config.toml
init_std_router = 0.00948
init_std_qkv = 0.0346
init_std_o = 0.0
train_tokens = 285100000
max_steps = 4351
Below are experts of layer 5 (counted from 0) of a mixture-of-experts language model. Rows are named router (the router's row for the expert), down (a neuron's output weights, with its number) and show model dimensions 0-191. Each number is 200 + 20 x the weight over its row's rms, rounded and kept within 0 to 999.
Before each expert's rows: a language model's description of what the expert responds to. This comes from a sample of Wikipedia text that the model never trained on.

# expert 13
Line breaks and headings. Line breaks ending title lines and sections, section heading markers like == and ===, and table pipes and separator rows.
router,220,234,200,190,207,202,191,230,188,179,219,180,219,245,215,233,207,178,189,176,181,163,178,221,184,248,165,182,234,196,178,229,189,191,236,204,208,178,189,197,207,191,231,219,191,208,210,190,199,167,191,213,174,194,201,204,198,190,207,219,190,154,242,171,207,170,207,199,188,230,163,207,241,199,207,170,199,196,203,175,205,182,207,187,192,201,213,185,199,213,201,190,215,218,188,187,191,206,194,225,208,173,194,200,203,199,175,214,253,209,219,215,200,198,219,188,187,246,215,229,225,177,218,206,154,214,202,189,214,208,210,155,197,177,210,210,158,218,217,197,185,189,203,200,200,187,195,181,184,226,182,227,180,224,221,169,187,166,166,227,181,191,217,210,234,181,192,207,203,209,201,215,168,201,182,189,197,215,173,201,230,209,195,200,234,193,228,168,215,176,222,189
down0,202,210,206,210,194,215,215,174,192,176,185,187,188,209,178,175,228,224,211,197,216,198,216,189,228,208,211,205,194,189,245,231,227,224,206,225,196,195,219,187,171,199,167,205,247,207,186,175,197,231,190,195,239,200,197,214,252,208,197,253,189,192,208,217,199,167,207,168,205,195,167,192,231,166,194,220,192,222,187,172,191,209,191,174,201,212,202,206,213,198,195,197,170,212,214,183,222,189,241,172,191,223,219,180,162,244,223,228,180,212,213,180,225,198,175,207,198,196,204,186,213,168,195,206,226,199,194,231,194,181,192,188,193,208,223,211,224,211,197,183,228,229,212,207,216,213,210,209,213,197,228,195,192,176,198,219,229,165,216,216,195,205,164,255,198,206,172,228,200,239,223,190,193,225,210,196,211,215,187,210,213,257,224,211,187,233,213,199,223,194,197,178

# expert 3
Name and word interiors. Inner syllables of proper names and long words, often foreign or Spanish, such as Cá-d-iz, Pen-ins-ular, con-stitution.
router,201,235,198,202,227,208,184,213,172,196,195,198,196,224,211,206,204,188,192,199,157,178,167,181,196,227,182,214,209,210,211,229,203,174,199,216,203,188,151,185,224,173,257,206,177,220,205,178,197,176,207,215,176,196,220,192,187,217,202,215,186,172,223,165,195,167,187,176,197,226,186,198,231,218,217,174,189,203,178,169,195,168,199,195,171,205,199,176,177,196,233,195,217,232,202,194,187,217,191,217,228,174,202,196,215,223,177,225,232,237,177,201,180,190,203,180,199,224,197,227,241,207,218,192,158,225,210,211,231,203,216,182,234,174,191,213,182,208,203,190,205,180,199,213,199,185,192,177,206,206,183,237,163,188,229,158,192,177,155,227,208,203,205,198,197,199,175,221,217,216,207,222,196,202,179,185,230,212,207,217,192,216,207,189,242,204,223,199,236,162,206,180
down0,212,222,203,189,183,182,218,159,173,184,176,213,170,220,183,184,209,183,166,192,212,199,233,180,222,202,184,180,191,191,221,219,207,199,233,185,201,196,204,194,200,186,180,194,259,179,197,212,196,234,208,175,230,172,183,206,199,200,216,246,169,179,224,199,203,191,207,191,212,201,170,199,193,178,209,232,217,204,140,203,188,190,207,222,181,180,204,200,247,206,188,171,167,188,175,198,230,181,203,189,211,192,213,207,171,244,222,220,176,213,191,195,200,171,206,178,177,174,204,165,172,173,197,200,191,192,182,212,178,222,186,172,194,257,210,214,223,232,172,209,209,223,202,206,220,222,233,203,213,198,198,175,205,186,184,218,222,181,200,205,207,205,185,255,195,177,189,211,161,192,217,192,207,236,195,202,211,213,187,217,218,219,201,197,174,196,212,220,229,206,179,197

# expert 7
Possessives in biographies. Pronouns, possessives and articles in life-story prose, especially his, her, their, the before family words like wife or children.
router,206,232,178,206,206,211,199,237,168,170,200,189,227,222,195,227,199,180,177,195,188,195,172,189,190,239,158,199,202,213,189,217,198,178,214,205,197,218,173,182,201,203,227,196,192,237,208,198,186,176,215,229,174,187,209,201,211,192,192,234,174,176,221,184,210,182,173,209,179,221,181,188,224,207,232,195,198,208,180,169,208,197,201,199,190,218,214,193,199,230,213,212,216,223,172,169,188,205,194,223,226,189,181,193,229,254,172,194,230,217,197,203,189,190,229,166,192,224,206,224,220,170,212,234,150,209,202,189,224,206,199,160,206,187,217,207,166,201,215,195,189,171,195,205,212,174,201,173,205,250,198,220,181,225,220,158,200,194,161,233,195,191,229,188,201,192,173,210,185,199,192,230,164,194,180,176,202,217,183,208,217,208,167,205,216,195,231,173,206,192,216,167
down0,212,191,195,205,186,197,195,182,216,198,201,185,151,231,186,185,195,219,197,234,194,214,214,206,177,209,173,194,211,206,214,227,234,188,201,160,190,168,205,183,178,204,169,206,240,168,160,194,185,190,191,230,225,198,193,207,222,189,201,234,172,194,226,196,224,209,200,187,203,216,192,180,201,169,193,192,199,205,170,201,199,190,203,220,190,211,206,209,218,177,172,167,171,177,216,226,210,186,228,231,207,199,211,188,190,229,214,181,191,227,179,193,187,199,164,176,180,185,179,194,173,149,177,204,179,228,179,220,198,179,210,174,205,220,191,255,178,200,199,207,244,199,238,216,197,204,214,203,203,208,223,193,237,175,192,212,207,215,183,187,218,191,171,240,184,193,198,222,189,231,200,164,224,232,208,198,182,230,188,241,191,239,214,200,180,204,194,230,220,210,194,233

# expert 11
Year and date digits. Inner digits of four-digit years after 19 or 20, as in 2014 and 1998, plus month names, century and BC.
router,207,217,193,183,220,201,192,228,195,170,196,182,185,245,207,227,193,172,181,181,197,182,161,193,192,228,182,217,227,208,192,242,187,175,216,202,194,184,181,171,227,189,219,201,189,231,226,200,185,187,213,204,156,195,221,180,221,188,197,220,197,160,209,192,206,189,176,182,193,245,164,181,238,198,205,190,215,181,216,186,195,174,214,185,183,224,202,179,210,218,222,190,207,220,191,197,203,211,180,205,193,191,199,194,219,215,162,221,229,253,205,205,198,204,230,181,166,226,218,232,244,181,224,221,158,212,195,202,218,211,214,180,214,169,218,210,177,209,203,202,203,171,201,200,220,189,199,192,196,228,178,215,192,214,218,151,183,194,184,237,202,183,212,206,206,193,177,205,201,203,215,232,165,226,189,165,224,228,187,214,223,213,184,203,229,190,218,179,228,174,213,182
down0,210,197,230,229,198,211,190,206,199,188,211,220,181,226,182,185,199,218,171,183,204,208,186,162,243,175,181,194,187,208,187,225,235,226,182,190,195,165,201,208,174,197,183,209,215,191,204,198,222,193,203,204,230,182,225,194,204,206,223,236,194,173,224,198,198,200,185,172,202,230,161,195,205,187,212,193,207,225,178,186,197,164,185,186,172,188,210,196,209,219,184,162,138,182,210,200,204,186,224,203,198,193,196,211,183,245,206,213,184,197,216,189,213,203,177,202,178,187,174,177,185,127,195,165,200,227,196,228,186,190,201,167,218,206,234,224,228,208,220,201,230,222,195,196,189,215,173,218,194,203,214,175,215,166,222,201,198,158,178,200,240,205,161,222,178,209,160,219,175,194,232,203,192,216,221,198,208,201,185,227,198,209,224,220,194,189,226,215,227,211,194,204

# expert 12
Brackets and table pipes. Opening parentheses, quotes and column pipes after names in tables and lists, such as Chris Leben |, Manuel Neuer (c), Henry de Sully (died.
router,256,227,184,186,198,199,194,215,182,191,229,189,212,226,210,226,205,185,174,191,187,177,173,211,193,255,180,195,209,208,185,209,196,213,239,217,184,178,180,184,233,206,223,192,176,229,220,186,192,190,198,212,176,197,204,179,215,206,206,228,171,180,220,185,199,183,178,203,189,229,173,207,236,205,229,155,183,197,197,166,193,191,205,186,192,214,221,176,200,213,220,197,226,224,173,192,199,222,179,224,205,161,186,198,217,223,174,222,237,232,216,193,192,209,223,186,193,225,210,218,240,177,206,220,171,218,204,189,215,208,221,172,222,185,202,222,174,208,240,196,208,176,211,217,224,211,204,199,214,235,181,224,181,223,220,167,179,169,186,219,215,182,223,187,226,184,165,208,216,202,205,247,188,199,178,175,198,211,169,202,209,199,191,201,230,190,211,191,230,173,205,187
down0,196,226,229,187,167,217,194,196,177,204,185,208,181,211,178,191,198,213,150,179,214,204,261,218,225,212,205,190,188,195,233,218,200,251,189,184,180,202,199,210,190,178,208,201,222,194,210,189,200,200,203,204,245,214,218,195,237,202,202,244,214,211,213,211,213,198,219,182,194,201,215,205,195,203,197,174,187,192,169,237,164,215,192,192,194,190,225,210,202,179,169,199,166,198,182,182,215,204,197,162,189,199,229,210,187,232,199,218,171,210,171,165,197,156,186,228,184,209,192,217,211,162,173,174,206,230,205,211,205,209,208,222,225,229,226,216,228,221,186,198,217,203,187,192,166,189,203,184,200,213,203,176,216,164,179,190,189,190,169,208,235,197,194,237,205,185,208,243,178,193,225,194,214,217,217,230,211,212,202,248,195,219,233,188,185,222,231,200,202,234,211,211

# expert 15
Leading digits of years. First digit of a year after a space or parenthesis, as in taxon authority dates like (Walker, 1856) or In 1995, plus date spaces.
router,208,233,192,198,204,218,191,217,183,173,196,207,214,242,208,216,192,191,189,189,193,159,164,187,177,242,174,202,220,208,179,217,188,198,231,215,196,196,180,194,226,193,211,200,171,209,235,168,191,180,200,213,156,205,218,185,210,199,187,226,192,166,224,192,220,164,186,181,174,245,151,184,226,213,237,163,207,200,204,197,185,191,212,184,180,223,217,183,210,224,226,226,216,219,186,192,188,212,179,211,189,200,201,185,224,214,191,202,219,243,219,197,195,195,230,199,185,213,211,207,243,171,218,221,166,212,218,209,199,184,213,190,215,172,210,205,186,210,207,212,196,187,199,196,222,190,203,197,189,231,161,212,195,203,213,164,169,208,172,222,194,184,189,198,227,178,175,221,201,204,217,238,172,192,158,190,203,235,178,204,205,224,175,180,245,195,217,186,211,170,207,175
down0,218,202,185,196,173,203,209,170,185,181,197,177,182,225,194,187,178,194,181,207,206,178,205,196,245,186,160,191,211,219,213,240,240,202,229,170,210,178,202,204,202,192,165,200,222,189,208,186,213,214,189,201,231,224,213,216,216,203,209,249,195,154,219,210,215,223,180,205,195,213,165,194,193,196,226,222,185,197,179,187,190,200,182,190,177,183,236,196,204,225,175,202,162,159,203,199,210,170,222,213,202,161,216,193,199,237,214,197,172,210,205,193,197,183,174,209,205,182,203,193,181,148,198,214,217,214,185,216,167,205,206,191,183,208,196,231,224,233,195,206,249,203,218,202,208,193,218,177,183,192,202,191,209,174,183,222,201,194,198,211,226,189,204,250,198,181,177,206,183,203,215,167,217,212,193,183,216,190,173,231,218,214,245,218,202,220,246,194,237,186,233,184

# expert 10
Common nouns and participles. Content nouns, verbs and suffixes in descriptive prose about building, use, design and technique, such as use, built, located, -ulation, available.
router,212,254,189,204,208,192,201,204,183,171,216,179,215,243,224,222,210,192,188,168,184,183,186,200,197,232,161,204,226,199,175,215,201,201,226,212,212,206,186,164,218,199,218,199,187,215,198,199,204,175,205,214,181,203,219,198,214,199,194,222,172,152,215,171,201,164,208,205,185,227,175,205,230,210,215,190,208,211,212,182,190,172,202,191,185,203,225,183,185,226,209,195,222,237,172,170,205,222,197,221,199,194,215,188,246,244,180,209,225,229,198,197,196,218,230,172,199,223,218,210,220,182,223,206,156,217,200,163,202,203,241,171,202,166,218,216,161,204,230,210,203,173,191,207,191,183,194,184,213,242,180,225,193,203,204,158,175,194,176,217,215,174,208,193,211,190,171,190,184,208,216,235,173,196,181,161,205,192,193,189,197,192,205,206,226,183,230,192,231,180,220,186
down0,193,192,209,209,180,188,229,153,201,216,191,216,165,221,195,201,202,216,184,219,221,210,230,189,207,218,176,230,210,196,203,217,241,211,198,195,154,177,211,186,183,180,179,189,220,173,192,164,197,225,190,208,221,192,211,236,237,185,188,246,199,183,228,193,218,206,207,200,191,214,176,193,173,156,214,208,205,227,163,226,161,184,226,209,159,181,223,202,225,198,200,179,162,197,207,174,201,173,224,172,179,212,196,202,194,237,206,228,176,191,178,198,202,187,194,188,186,188,173,189,202,152,183,187,208,210,197,217,163,180,194,182,219,222,194,230,179,217,213,205,213,184,194,212,202,211,202,209,198,196,220,200,231,186,194,216,212,208,170,195,193,212,204,228,223,191,182,217,191,211,174,178,218,232,211,202,196,210,159,244,206,242,206,239,175,229,225,201,215,210,184,205

# expert 2
Sports and list separators. Commas, semicolons, pipes, digits and prepositions in sports career lists, infobox fields and stat tables, such as Played for:, League;, 26th pick.
router,212,229,160,207,195,206,177,222,174,179,206,193,218,217,223,239,209,170,184,186,170,174,166,196,181,250,167,214,213,188,180,233,190,205,218,214,203,175,179,197,222,185,218,188,176,223,201,190,197,193,202,207,168,203,219,189,218,217,199,222,190,164,235,177,218,177,194,198,173,230,176,178,238,204,224,168,193,195,188,187,194,187,208,170,201,213,212,183,210,222,218,218,217,225,190,175,197,205,201,217,207,179,212,200,220,221,205,212,214,216,214,205,193,212,220,185,178,225,208,226,242,176,207,221,151,227,206,182,214,230,215,163,230,184,218,205,173,192,217,216,202,167,187,225,223,201,182,202,203,222,171,212,195,209,231,166,176,179,157,234,202,191,202,179,218,184,176,209,201,212,207,230,206,190,172,173,197,219,175,218,206,228,191,196,228,190,213,179,219,191,217,173
down0,231,204,210,176,204,203,232,212,206,185,214,201,202,236,176,178,197,221,193,199,224,216,222,208,208,204,161,218,225,185,235,242,215,215,217,178,209,176,190,184,182,187,167,210,234,191,189,171,190,228,209,184,233,197,194,231,212,219,174,253,199,187,222,206,218,187,206,189,193,205,165,211,215,187,179,203,187,217,167,181,166,204,211,171,204,210,224,211,204,200,165,207,145,170,228,196,202,168,212,197,216,218,185,203,253,236,216,210,209,210,234,188,216,180,167,201,202,188,202,195,192,152,166,172,190,213,198,213,196,227,199,166,203,205,231,214,210,220,210,187,224,210,235,187,200,215,210,187,189,219,201,192,241,188,177,235,224,188,187,207,197,194,194,205,208,188,192,218,185,206,186,184,169,214,199,213,218,211,180,210,171,234,227,206,203,186,240,230,185,207,199,202

# expert 0
Mid-word name fragments. Word-internal pieces after a short capital or initial letter, mostly in names and foreign words, such as S-urg, V-ul, Af-ghan, Mal-don.
router,211,240,180,191,191,199,188,211,177,168,198,178,197,223,199,234,223,177,196,168,164,172,160,185,189,220,178,206,227,221,187,226,213,177,210,200,195,194,182,185,217,185,215,200,197,226,209,168,186,152,230,209,163,174,241,207,208,200,190,214,204,165,247,193,198,197,176,186,189,222,167,195,225,215,208,168,197,218,206,167,209,205,202,187,191,229,230,184,214,199,217,191,223,203,183,189,189,197,163,229,225,203,202,196,219,212,172,211,231,218,189,205,172,194,213,198,210,228,194,222,215,203,219,206,149,207,204,217,214,174,206,169,225,180,222,207,187,206,209,223,213,167,207,218,199,198,192,210,190,244,167,206,199,220,221,157,196,193,192,209,206,189,203,195,207,170,177,210,182,216,223,211,170,210,167,177,205,192,198,191,203,196,168,213,230,188,239,200,229,157,213,177
down0,179,217,241,200,201,200,224,185,181,199,196,196,187,232,185,166,203,218,174,214,206,198,237,198,215,199,183,189,191,208,195,218,212,201,234,186,163,178,215,180,177,201,178,199,217,177,203,182,198,196,219,210,210,186,214,247,202,204,168,241,197,180,211,226,204,191,169,198,217,214,177,189,187,152,193,224,216,182,184,217,167,194,227,202,164,218,223,178,235,197,177,179,178,205,205,193,216,181,238,169,190,192,244,188,197,226,196,220,184,212,181,200,214,181,170,197,183,171,192,184,173,147,199,181,179,176,184,222,156,197,184,184,204,243,212,252,220,220,194,210,231,191,195,216,199,216,218,178,214,202,202,176,192,168,181,203,207,193,183,174,210,189,181,230,191,196,195,213,158,192,198,199,189,230,212,208,200,211,178,218,216,226,205,203,171,210,203,216,248,202,193,187

# expert 4
Sentence and section boundaries. Periods, line breaks, pipes and sentence-opening words after headings, especially in census demographics text, such as households., blank line before The median age.
router,218,244,190,193,217,187,209,222,189,172,210,159,201,236,216,230,196,196,185,197,183,176,180,204,194,236,181,225,210,196,195,237,182,189,207,194,200,180,154,198,201,175,225,182,191,216,202,194,205,167,194,227,183,183,219,198,192,195,212,214,197,180,220,162,199,184,195,185,198,215,177,187,226,208,226,181,222,202,184,189,199,190,219,189,186,204,216,166,213,218,208,178,236,218,190,165,182,217,198,211,186,172,192,181,219,203,170,226,247,217,227,204,192,197,230,177,185,219,218,226,202,157,180,228,148,204,212,210,247,215,207,163,221,169,227,222,165,229,233,220,197,182,217,210,209,202,175,195,209,228,179,205,211,191,223,186,188,167,190,223,186,200,220,192,226,182,182,235,199,204,210,237,177,204,172,188,212,220,178,214,206,208,202,187,219,203,225,198,196,178,205,175
down0,238,217,201,218,221,175,191,181,205,218,238,213,172,242,216,177,212,203,181,201,203,223,234,196,230,217,196,191,184,174,227,232,209,188,184,164,206,176,218,163,175,222,196,189,206,168,206,181,217,185,215,198,233,208,183,230,225,208,210,223,198,156,228,199,226,182,163,193,207,204,197,193,199,178,185,191,202,214,178,212,191,205,200,201,166,193,211,213,214,189,199,209,169,199,200,190,186,158,230,214,198,222,231,215,173,218,170,191,185,218,194,187,189,158,182,194,166,207,181,189,200,164,203,177,190,205,192,215,180,175,212,197,194,222,225,252,232,254,212,195,185,186,225,223,183,183,216,202,200,195,205,179,200,184,223,186,188,167,201,166,223,195,194,232,188,208,182,229,171,222,202,175,202,232,198,193,215,195,194,238,210,205,229,193,190,218,234,217,219,204,183,189

# expert 1
Mid-word Latin-script fragments. Short letter pieces inside words, often after r or w, in names and compounds, such as wides-p-read, fil-en-ame, Bund-es-liga.
router,204,235,212,183,216,193,190,199,181,192,181,174,213,261,211,221,208,198,185,179,186,165,167,194,191,219,159,217,204,211,220,195,189,179,207,199,210,215,174,184,222,200,217,207,178,207,198,185,200,163,219,210,167,179,230,185,214,218,201,223,198,166,224,186,188,165,196,214,207,238,184,221,232,211,202,161,202,199,185,201,198,184,222,178,194,226,233,166,182,217,225,202,217,223,192,191,187,212,189,214,204,206,186,214,254,205,193,210,212,235,208,201,177,198,193,191,200,230,227,222,216,198,213,207,160,187,197,184,187,166,198,178,217,160,225,221,177,212,212,197,185,175,186,216,203,178,206,194,209,207,179,224,187,201,223,166,177,169,174,211,172,181,201,188,212,194,171,191,198,223,206,243,173,207,166,178,192,225,199,198,195,210,173,186,226,182,236,183,222,155,214,175
down0,235,215,211,186,206,189,239,163,170,203,191,201,200,213,186,193,189,204,191,192,206,223,224,194,212,216,185,214,211,196,203,224,217,234,210,193,206,166,234,182,198,203,183,229,233,181,187,198,193,238,191,222,207,185,191,213,204,201,207,242,196,162,228,203,207,180,210,182,184,229,166,179,196,172,198,225,215,193,153,212,182,214,203,201,177,196,217,179,200,182,200,184,169,187,204,196,205,167,240,206,154,206,202,206,195,230,213,203,187,213,214,195,188,206,173,182,179,173,177,208,186,179,223,180,188,194,190,223,151,194,220,184,224,211,190,219,187,232,206,210,226,233,226,218,208,192,223,201,210,207,193,188,201,177,204,238,215,214,170,200,233,238,187,248,217,189,182,231,182,200,228,181,198,248,200,224,193,228,171,218,175,240,205,223,179,210,215,218,227,195,208,181

# expert 5
Measurement and table numbers. Spaces and digits that begin numbers after colons, pipes or parentheses, in table cells, weights, heights and units, such as 84 kg; 13 st.
router,210,234,179,206,198,199,183,226,187,153,185,174,195,222,213,220,197,187,198,183,191,204,174,201,193,269,180,203,209,187,181,201,184,190,223,210,195,190,153,186,217,179,208,218,181,228,201,197,192,186,204,217,173,183,203,179,227,208,213,212,197,158,213,176,205,168,197,183,189,214,160,183,237,211,214,193,196,197,207,175,181,175,211,196,189,221,209,170,202,216,219,205,227,211,191,191,180,219,196,216,196,189,205,184,205,229,178,211,227,225,220,208,209,203,225,190,186,233,223,238,223,196,206,218,154,189,194,195,224,178,202,186,228,179,195,226,169,214,240,218,182,190,210,202,213,185,188,183,217,218,169,224,191,213,234,181,159,180,185,217,188,181,231,195,224,188,174,198,191,210,215,233,181,211,162,175,201,220,191,220,195,212,201,177,231,210,205,166,228,147,206,176
down0,185,213,182,215,176,204,210,195,195,206,203,218,192,221,149,181,193,222,167,202,221,217,203,195,202,184,205,199,208,210,231,230,232,209,225,193,212,199,230,188,188,180,208,212,213,158,176,170,206,211,184,191,240,211,204,217,210,213,192,237,204,176,214,207,201,212,170,165,205,190,170,198,207,193,223,228,165,203,181,176,172,216,188,186,200,195,197,212,217,213,205,161,162,192,172,208,197,171,189,191,218,212,203,198,159,219,211,217,181,216,208,191,218,135,172,184,191,179,185,165,206,160,209,210,208,212,166,229,207,202,216,203,214,214,193,250,200,228,200,215,224,192,229,201,190,195,219,207,189,221,220,169,206,166,180,209,192,186,207,193,210,208,152,252,187,198,213,228,185,188,192,186,224,209,179,189,186,203,186,237,205,221,218,221,154,211,220,219,174,198,181,196

# expert 6
Infobox field labels. Labels and values in taxonomy boxes, election tables and headings, such as Class: Aves, Subclass, Total, Democratic, W in result columns.
router,205,232,169,175,204,188,199,228,197,181,218,164,206,211,216,210,208,189,202,188,165,163,173,186,190,244,167,211,223,203,224,221,195,192,220,221,206,206,178,195,212,193,217,218,194,197,206,201,197,191,199,223,160,181,196,203,197,208,194,212,190,166,238,186,220,169,198,202,193,207,171,216,243,217,227,203,185,199,196,179,188,174,207,192,184,197,214,157,205,216,196,195,225,236,193,202,186,209,218,217,166,191,209,202,203,197,164,208,228,206,215,189,202,198,234,192,177,239,214,237,222,184,202,193,157,201,212,202,213,193,236,162,208,159,220,208,176,207,213,200,203,179,193,202,217,188,166,176,203,213,187,193,184,182,221,152,181,201,171,229,173,207,226,203,217,203,156,208,184,204,223,229,170,197,174,175,216,239,195,215,193,196,183,173,243,188,209,186,219,187,206,155
down0,234,219,217,202,195,177,223,154,205,195,193,185,197,205,185,196,205,206,155,223,196,200,230,221,239,210,209,222,216,205,204,216,207,213,218,204,192,174,192,208,187,170,184,198,227,195,191,178,195,230,181,195,237,181,185,232,236,201,186,252,176,195,208,200,217,193,194,188,232,204,193,204,209,177,193,174,188,207,185,217,199,204,192,197,191,201,233,201,210,194,210,177,150,198,232,175,202,195,220,199,205,223,226,192,182,230,206,204,185,218,221,170,204,193,184,174,185,157,214,172,207,184,186,165,206,207,184,204,178,206,224,187,199,232,212,238,189,215,245,191,238,225,203,219,181,184,211,206,216,213,192,155,207,180,215,220,202,201,193,186,214,187,178,245,183,180,219,237,182,226,216,189,176,222,189,200,220,212,180,242,197,216,222,206,177,255,203,218,238,191,200,191

# expert 14
Discourse function words. Adverbs, negations, modals and connectives in narrative or argumentative prose, such as however, not, no leader, so much, also, unaware.
router,199,243,200,195,206,218,165,225,159,165,220,197,207,228,225,209,178,173,189,187,185,180,173,178,178,239,166,211,230,241,191,205,205,189,216,210,200,197,174,185,209,200,204,193,192,213,221,200,206,161,220,215,175,202,234,209,201,197,195,239,172,175,228,193,199,183,197,189,180,238,179,215,228,203,208,167,212,204,203,188,206,173,236,193,190,228,215,188,183,231,208,208,210,209,181,198,204,230,180,206,208,194,219,184,224,244,199,201,229,233,201,199,202,207,215,201,188,219,193,199,212,213,195,213,169,221,204,186,211,185,232,161,212,177,218,213,159,206,224,201,222,204,220,214,187,206,182,171,209,230,173,213,182,220,234,173,189,189,184,248,190,191,240,194,221,201,168,222,202,185,213,232,165,201,181,196,200,228,193,221,200,222,206,196,231,181,221,174,224,185,205,176
down0,244,247,208,201,168,195,224,200,203,195,208,192,190,203,197,187,180,193,180,189,219,242,228,207,233,191,197,185,192,174,229,204,218,194,214,194,196,196,229,183,196,220,196,219,233,215,178,194,228,222,211,183,215,207,194,192,234,215,198,257,182,164,212,198,195,169,179,167,192,196,202,191,233,218,201,186,197,218,170,235,167,201,182,194,223,211,232,184,193,196,202,182,165,220,200,230,233,183,223,177,186,215,214,226,159,235,188,208,178,223,213,174,179,186,172,166,183,173,179,185,198,167,192,183,181,197,199,199,183,198,199,172,218,212,208,234,203,203,203,214,237,179,196,225,184,213,223,211,189,208,211,183,204,144,206,202,216,191,196,194,194,183,167,247,185,212,183,213,201,209,209,168,204,211,178,189,207,205,218,193,198,207,225,242,191,212,219,230,232,217,201,190

# expert 9
Word-piece continuations. Middle pieces of common English words and hyphens, such as h-ig-hest, g-ig-antic, dep-ress-ed, mid-2010s, plus some score digits.
router,226,238,196,197,186,225,185,212,180,179,233,185,233,240,204,233,213,200,219,181,191,163,167,197,189,212,190,202,212,205,196,228,208,178,205,195,199,198,171,186,219,175,210,209,187,214,208,204,177,166,221,223,175,170,218,174,196,193,214,230,198,181,237,167,205,164,179,201,189,248,187,195,244,206,217,177,218,208,181,186,223,168,201,184,174,210,206,165,188,211,237,206,205,218,197,187,197,218,176,195,219,207,203,181,232,212,172,198,224,218,195,175,206,183,202,195,189,233,225,245,217,155,209,214,155,201,198,191,201,211,206,178,218,168,207,196,191,209,192,194,197,173,213,201,211,174,178,191,197,218,177,229,210,234,210,191,178,182,173,245,217,215,222,203,208,196,178,208,193,204,217,220,170,184,176,169,200,211,205,199,188,212,205,194,229,176,220,188,216,159,209,169
down0,220,205,220,204,204,197,225,185,196,202,199,205,187,196,182,203,214,215,150,198,185,194,232,196,221,211,173,207,206,197,236,226,201,208,214,178,185,198,219,189,177,185,174,197,224,175,186,188,205,218,217,194,225,177,207,219,233,191,194,220,187,189,225,203,187,183,180,178,203,202,177,198,204,182,177,254,185,193,148,197,176,204,192,208,182,186,203,203,231,198,197,188,163,189,225,193,197,177,246,186,198,206,219,201,199,276,204,203,191,213,207,182,201,161,174,158,178,198,177,161,207,180,193,182,209,224,185,196,204,202,219,181,221,248,201,215,194,213,195,188,226,224,196,203,190,185,229,190,216,200,241,186,214,138,203,205,193,191,210,195,203,187,172,268,173,189,206,224,204,200,205,185,197,203,195,202,211,204,177,227,198,211,218,219,174,226,239,189,214,224,215,204

# expert 8
Name-initial capitals. First capital letter or piece of a proper name, often after the, of or and, such as Franklin D., The Boston Globe, D-ukla, Sir.
router,219,238,171,182,229,212,187,200,184,180,200,207,195,235,199,211,187,182,169,186,180,183,158,200,186,233,192,209,213,214,182,214,199,192,207,214,192,207,181,189,226,188,215,219,189,231,210,186,205,194,234,206,178,198,203,179,202,210,198,231,207,172,209,186,230,151,178,196,199,225,166,204,227,223,226,172,194,202,206,192,193,182,204,188,190,200,206,192,202,224,214,189,208,222,197,192,193,212,188,229,202,179,211,181,225,222,191,213,237,209,219,197,194,227,231,189,188,216,208,207,249,160,229,199,177,208,191,189,192,200,213,173,220,179,218,216,168,206,209,217,190,175,201,235,207,181,178,202,218,237,203,217,183,215,205,166,151,178,166,242,174,165,215,193,214,181,181,214,188,216,230,224,180,192,161,182,204,222,175,215,199,212,194,194,244,188,208,194,237,170,228,160
down0,234,224,203,217,155,199,234,149,196,199,189,177,188,216,187,160,214,205,161,184,193,194,204,221,221,220,204,205,199,193,228,229,194,203,211,215,179,188,214,189,170,214,200,188,219,199,172,195,202,209,204,186,240,203,179,218,232,200,199,219,195,192,209,203,184,211,206,201,192,249,183,202,225,218,187,238,207,204,196,221,176,189,234,203,189,225,210,171,203,217,221,172,164,192,178,202,192,174,248,199,216,198,223,192,182,223,233,215,199,239,218,178,183,192,176,175,184,155,182,163,190,187,210,157,247,207,209,193,185,214,199,188,185,229,229,254,219,209,205,200,233,213,207,217,190,202,204,194,178,212,201,181,228,144,193,228,194,169,176,179,182,204,186,215,187,196,185,211,204,205,221,195,198,213,206,193,206,211,174,232,201,206,199,198,201,215,208,215,215,221,171,189